{"num_hidden_layers": 9, "hidden_size": 128, "n_experts": 80, "experts_per_token": 2, "d_expert": 128, "d_shared_expert": 128, "hidden_act": "squared_leaky_relu", "moe_layers": [2, 3, 4, 5, 6, 7, 8], "router_score": "softmax", "normalize_top_k": false, "routed_scale": 1.0, "balance_loss": 0.0126, "balance_bias": false, "router_cosine_scale": 20.0, "init_std_router": 0.0107, "lr_router": 0.00181, "vocab_size": 6501, "norm": "rmsnorm", "norm_eps": 1e-06, "tie_word_embeddings": false, "optimizer": "muon_hyperball", "learning_rate": 0.00759, "beta1": 0.95, "max_grad_norm": 2.0, "batch_tokens": 65536, "max_seq_len": 1024, "train_tokens": 276900000, "max_steps": 4226, "dataset": "wikipedia_en"}
Below are experts of layer 6 (counted from 0) of a mixture-of-experts language model. Rows are named router (the router's row for the expert), up (a neuron's input weights, with its number) and show model dimensions 64-127. Each number is 500 + 25 x the weight over its row's rms, rounded and kept within 0 to 999. Numbers have three digits each.
After each expert's rows: a language model's description of what the expert responds to. This comes from a sample of Wikipedia text that the model never trained on.

# expert 3
router:515501500546546552509490548500500520512501548548456531520518489449488474503468472500516510508511496501529479517467455479515519457486488505494539518460488456461493518522485529430515499511503492
up0:459491466521513522523492527492502443494480485523531579555486489497460503542522512526490488497465486499514504494492469492557520520522458518499490505517505504474471468533550491505487487475506490
up1:517483496537498465497492547497538517469508475499462487505510505592544469490488493478470498456504480498528550549494486512490517496515437466503510484542500492530492507511478509464502518532538479
up2:510478528512482457467514465489508451492518488499487504524524505542502524534467491492501495519543504554499503512494494507525480472522530514496483489528486525476470488520523515513498511512453493
up3:514507494534509534531482485470525484505483528558497489478492491469538514468498469471481500472485516539540465481485536547525480492518565538501493528514547511498496488515495455544502451500517509
up4:501523541478529489539499511519492515423473513513549520476435512509478488475478544514552454485542482513494497481462497521504489491496506536501511517520522457509456487480506495500527485483483496
up5:503521472492532508493543478490519512518515494496531548518533517472470500494482441478498471487489515539475487429486481513476506492498546516512456501514521518490464480468501488507475520479486509
Opening parentheses, tables. Opening parentheses before dates, ages and numbers, mostly in tables and biographies, as in (born 1954), (aged 63), (1979).

# expert 59
router:533479520484544484484514509464460507464492507438509491514496534532470459499466466509464549515506479475508495530493535508528509513451467509514482511533492488510516476523487513482489483470466509
up0:541537534500522506525485466480516486462541534524491499499521514508503558560498488478453490515495534491539502506466519523485537498497459534529462499511478489494561462508481494500478456474506509
up1:532469537484466505463512500497461476514533531509508502505483488510505525471473524530535487475478502536447500521505519490491472494455452504502479495495515485479484479527498481465470508512501537
up2:538476484538438541494475479472494496501525500488514528507500466515509494463524481469506504544526520485532513512506499464522522485521447496478495547507528485515474496511469490546507544520494510
up3:465518517555500499535483493462483577511492494467506480499449500511495482454525466514512507486546509535506475474461482493462507537511481511512477518549489539531542521508485510459496509452433509
up4:533569494501500522483531464492489518496504474481483492512489486513490459505533484510520444491477480500505501479472525475488497484456537533462485536497532547535488528482490463433493498487496544
up5:521460496515523492527460489522497523490492476543486470474508532501503559518488528515535487550523495499559444461529494497431500512471538488507494487563525527540524509498484514531512487512512492
Initial consonant clusters. Initial consonant letters or clusters of a lowercase word or name after articles, such as sl(avery), sl(ain), St(retch), sn(ow), d(ated), H.

# expert 53
router:447494531472508486519468455503511472514510489536490499508460523515507500503493484496478549503509491476486517480488482499496507478442522487536472511487463477532502493534497476483473458528488523
up0:511486510498491493497466544505484536473465494485508476489503503507503508458513481515502481529489492415473478509530484496530527540496519474492467497508495490501495544476524506457515551516462511
up1:490483558498520490441465519472469539537499468540463521494511496521511442528470514510514505474507487486558484518482510521524477505515474515467471513485540517548477476506489497495491515516512462
up2:523506529507523496493536525466459478501444509506470501508527526475514487505523478510476474559474495501512477493489496523534471492499449473487503494567483523487527480508533478526494475472500515
up3:466478487522471480489503513544480516455527492544487510495551517497465485458485508498526514473449482505456550533449511511531507476483532499486496532513489537530504524499462478499505452494502460
up4:511480490507509544474550492524454502497458507526543534472468463504499485568487533506492529465515524500507492516530536536503524507499510517492484521544510485511480515472528496527481450464501509
up5:499493470520484522513519483478482488549490469479488504488467511499491499487525555508502481511450504518457481538453514500488504486493539500480497443529538495515506542480506530524491506454459516
Syllable pieces in names. Word-start syllables of names and unfamiliar words, such as th, ab, Gen, oph, Ph, Bl, in names like Gen(e), S-oph(ie), Ph(il).

# expert 20
router:511470503513502488460469506469505496487521505483458514466468514527478499537538456496515498531529496445506511538483465479536504501495470452502499509503517499460521497533511491499533511484541481
up0:525505555506516516489464553539487524476497496461478489504510453463508516553496493501498497485509535506476531541482554506497523444468512541474488533503500520517496518476477440495478541486540496
up1:523487514538465511506503488488485535440498531549478501494512490477487494486500535466449505472495481458498465486515514499514517469531450512464497509464490507541498498496472520491516511495482507
up2:519517501525513516535518464471512491515516507476512496535494506523524494511488479508470501449528485498457473504485463554496497495511499523509483499452482472500489510540518472554473459506490514
up3:471496517513522479500509533468482528493514482500495472480528478447533511487502523502495507515472520529476469511486524467535527493458499526484465523511464507519516488542520470459495486453511536
up4:511492481520513462474467457478484508523479514501510475509505486533466481520478466425510484518469463497498464479476494488519498507485520464473546560534492496464499492498438480527497499516478493
up5:523487450468481488496506491483502504544497487490502476472478471504506480439487549459522459485511549516456529546515536541544534512453482528501528469546502476491528479513531498464494533524491468
List bullets and headers. Dash bullets starting lines in infobox and list entries, plus place-name first words like New, San, Saint, Los.

# expert 61
router:521533465531554505507475501506484487517487489525464531525505479472529509478499474478510488463522493544490469496534510493473460494540465513480500516501504532484494498485511543513481528535460486
up0:482501480507545479471490529483479479457507546489503460484476471508508523479506531488515513468492435494533486518501512499522509551486505489510494524540516514489558502487500560513480515499471474
up1:475491492507514523448469548453495491478529466499527487435475513507503543472467463476501491472545515514507466487512511537506472488511528541469442509530491517536469473549484454497488518496466552
up2:474510529516505516462506495471493492480488535471511516511499499489466483531465521536495515498518470486547431532502501486510474509515469496508564515505503520485503489455536482546479528490547497
up3:518471459527473506515525514539480504491478489494531472501539485511503477493498555480503512523495493473492493486480497477487490516497471540422519487527507495473545536505495498533457495505448504
up4:536522511481485489500502501495485495488545471481501514509554482504492490486460437490538516509515482474484504502517546493532453484503495479522476552512503501510501465494498492508473523550501498
up5:496491517520513528497528499502483515496524498496520546485501512535524482489530511490510495491504491477460504471500528512536486498490433466534522547489463504503507529467567458520531451557506560
Table bars and math symbols. Pipe separators between numeric table cells, plus LaTeX and markup symbols such as ^{, _{, \, $, semicolons.

# expert 18
router:514507477490503479512522501515515539489514493512506569496511496537545472518476510510475547516523507486512502517511449487529474485506426462501557490491552468466508530504516528517536554459487488
up1:486542510496506500528579526485505558465493489496547535476524491522535561498474471478520482484500504487489486523459485532540496507467486502521526486519535475501524507513522492484504482559489487
up2:490518509535492487523526486488514465521523491497506494546467503499484548496501506494509521517490500499477515511513531540532506525453458512506481480519479495501505531489485456472502485493447484
up3:551491440470513504483486516490541490525487546518517476527518520524516501519517473442439482537430494500489444523518507513478479523514531491531476530476552503505474477497531506520494510477528505
up4:517491519464525511523444548515511522461470529525529478495517506473470486532500517536512506488484481500534512540495489458488472492524481447480503491521486507543532542483501482522523512498449488
up5:477555486539508524458503492537496487515526474498487492464468496474500528523505501500479502489523484513482525468515513484485491505441540480502480525480493464491548467525489488497502540499479517
up6:499534500490472494492448509519517501470492548516498498471483502474533477477517511463499464489457489479540550505516511517461460488484492529519507502434483503489516498512480496543534491487510462
Paragraph breaks, ordinals. Double line breaks before section headings or new paragraphs, plus ordinal suffixes and title adjectives, such as 2nd, 3rd Earl, Royal, First.

# expert 49
router:536517496559532509473467514535495546528511479522489533529525493458514492517532448487517494518567489503545491532520499504467534507508496484519542499518459522527479516507463512506470534505498499
up0:539473462544504499508512495532492504520454472538489498520482513513526488506483505486519495477459512517502484532494482519513503533486509491516471515448469481472534466471518489463491478493501507
up1:488514511487555493543454496504515491517522501514499486492521516491502519476523502467479450477558479442502535511475527515496505454496496477461497478497497497467536481521520432535459506565545481
up2:492492537473525487439470504529489510484499498465547486499505511452496511514487470472488545480512459477498506507479472496483493479502509487497470483468500461484515506464466478487503480432506425
up3:471495500541481482496513551521486474486519443500510483565483481525503528509497493488512526496537514481479545486524503489483476521477476544506508499508455521424530521505500495496518517478532515
up4:533539502559528506466497507508472471532478506513521499517516494507499504490502491495489532530485490500501489525515508527512490528530450508487506510447494476500495479538523465504504532496477475
up5:544477479548458550501474471460527481509478469489493483527475493462491497515533512488497468509501482489510472541441526495521519516527483518497531503497510527464529499527483512515519499463526475
Common prepositions. Prepositions such as in, of, for, at, during, often after a noun and before the or a year.

# expert 33
router:504492492497472517477519479465508535501523520507498515508474489493498537516513532518475500524489463495458508519531434507513515528542433465517500494453515516502533472500504541497547518487532545
up1:505514499484481504438468462476476506505483483488451491519478467471540499555464497475496522507520502503478523513510448512476500466499530525482524501506523508505527510513504454540484545504507483
up2:496464499504576491514493529514432505519490475546504525501507526487474516480513490479511478479484517466522534513516502546517524534511504490491474524473517466497516508515467523523486513466476452
up3:520505485503521574511457508517488476488518492531508526518465575494483461482483518476488447495506487496524520486514478505512461492494472507473508483505493495447484498483521465545508487499454464
up4:508513481441528493497521499501515473465473560545446468518482484550492504493480484493481512493487524506469485505532491506488536471485499485514536488496508468512510480489529514514456557496536509
up5:482493516482528456482485519558496480492514507521507471466505504474447520475497533527489499492511525503487472526494576548510537512501486525500557485485506471513536478463500479499476482548487503
up6:461519494450480517502447477502532492484482490516491543482478487463475531512497493505531503532520520466503521512483484510515462550457477468487486521528486468505480539495510502506477513495512497
Sentence ends, section headings. Sentence-final periods and semicolons before a new sentence, plus paragraph breaks and == heading markers opening sections like See also.

# expert 6
router:524507496477512546472496502473499504525500478505489549496503449469475496509502456503477500497539425501455461512472509487506505493502454470476530535499505488491494456500495512514562521474489512
up0:474473476510491526504523527497528480533460498486515498564491511521499447496480525493495479475548498527495480473547535497459521496479469508505515480512492523552501475517532475441482546531526456
up1:490495492497504477509505469507506493567527537472457526495470523501461477451514473477506556483507535463521511555516498552516527503518490488547497467525518537514459485490521515494509506534534477
up2:502543456488520500470498532546469471547566520497468506520500480503556482476458513488510499508515487497486496501507491520524464474503465532495497479493493529484461509542515498493503554527508513
up3:497514524505526486506517524488525504549476515465506521544476514504478533511515513491474492444479511505444470553479483476519505517539503502475510553485516469520529491516465480506514502530494475
up4:436478518506434524521477489510489509513493498497484470506489522524497549516491520526494504473486454497450521499522425544467505489467505523481470494469470502480494478502501538521455489501498532
up5:468464437451447512479530464513515549514495539510464523484512513507492513501511506514517492458456458502484486479504474484497501533506491516499515473505479517529522522524503479518542498483466497
List/table item openers. Opening quotation marks before titles, table pipes, bullets and line breaks starting list items, plus country codes like USA, JPN.

# expert 5
router:516500502562538528482506526478518491505511480505473482547518476481529523481554479490468480478533494535506505508517492462456514502548532547501501504496445526544491506506481485489537491498515525
up0:576476514505540529516520466505485500530483493516519481536481477565503556511505544507531489526512489466463524516500483503515512493518541538506505516482479528472470513484533537475476466510530490
up1:535532492501538486505496495457508540507507460477487546513522478457488539484454519511465544459482498508492527514458491493483494483482497495470523491528486459489513522492512504528474510514522493
up2:463480489483467481515470493530495513514470508487476536484469481460471486493525516519483478505507508452468491479489561499447503451492511505529453436488485511473503466483497478472520489522477508
up3:491496454541485519463460472488470498484535519431493514509500496518524537476487524476466500518488566520540463494540519448489521509500526530503501495476512488486440501493528501534527455508512553
up4:524523485483498461498500465461541508455524502482463505514495506453516518511462492527506494479487518512488522479497536464483494503482514552548484490551496407514506485525497504501488512496478480
up5:443489522491501501481506534519503447458495498530513484495458470450476493554493500507512479494511471497461499539477528501485496512493519452508516474558482462521486470453511484517500505560487531
Prepositions and infinitive to. Prepositions and the infinitive marker after verbs or sentence-initially, such as to, on, from, in, into, until, during, often before dates.

# expert 60
router:543524494580505516483484516508482516498506456518468492498520504486546507478544505535497481499556482507541510514546491511467547490536503447514522473510475532530494531496484540490489537510483522
up12:493459485508519518536442501493512483497560504520469514499488443509472495502501492474487486475541487492502536492529494475500540493525526562483500514509496526484498521530467476514535506497506528
up13:509494500498510520510457491520468461512514484501477484503479473509498479494479506509453500465507485481494488450513501499461492516481521507539453483526492456525503530440502473488503491475499505
up14:559486488504496459513508467487469522506522538497509489486499500498533484517521496506493542488509443523467499482478563521504493565510492489496507466545466494483504502510508517531488518539554458
up15:478512476505458483486508496540499520519522486528493512487560485512504485489532501504529495482457467492445527484514529503470504495465522499455532504492512521495469474489520479558485520456493526
up16:451482533459471502511517476491491478488476497487483442494493456489502515548529468486478494480504521518494491484521521509522520489514529513491492477534527485480541483563499490563466486482450495
up17:514533533515537525526518483480547522532534503520517457467494524540489533537498443525474496515500487517478521496464498535513528486465528508502520504491516476457531494503513452500497500497542497
Of and prepositions. Mainly "of", plus relational prepositions like between, about, among, across after nouns such as one of, part of.

# expert 11
router:549485497485520529512483544495487477490482489486474516505511479482485524525519516524553529504488548502509500511506434468528503500480522487510520484489525494471488494498494569484498507489504541
up0:556457506516473479521503498469509479511526491470451524488528489500478455507493489465530499493444485551538512504554519511487502504507519483491506506559520513522529482543491488499506491474500511
up1:475510540505508481477496507520529507497490513495432474473461550492503484519484496436473507545498510526457484451493531473509510526495520499510503520521511514472495443497487523508476495492505530
up2:511505498450529499492473513493508476485516521513500479497510495526546497482461491460479504529497488523514536446520498502515500455479552498464504526528496473503487490506496497463481508507476545
up3:454516472471494527506518526500529480501528518459503503456483467463518507553502507511526531516495530505496529491510518500478464506455474547551487522449525562512482481519488529499486484517519523
up4:485500479464522496507452451506510524467514466504503498513505463468504503498469487508536502477518459450496498523515527498518527545485547503477498494533494526525487510438487526491484502494538483
up5:527482552488551502494472466504510488519494537509508493471500548559537493495510514472505501494485524496494495492531472466447548485487495484509492499475482511504463477480478485521509502484486538
Indefinite articles, determiners. Indefinite articles and similar determiners before a noun phrase, such as a, an, another, several, any, plus cell separators in election and review tables.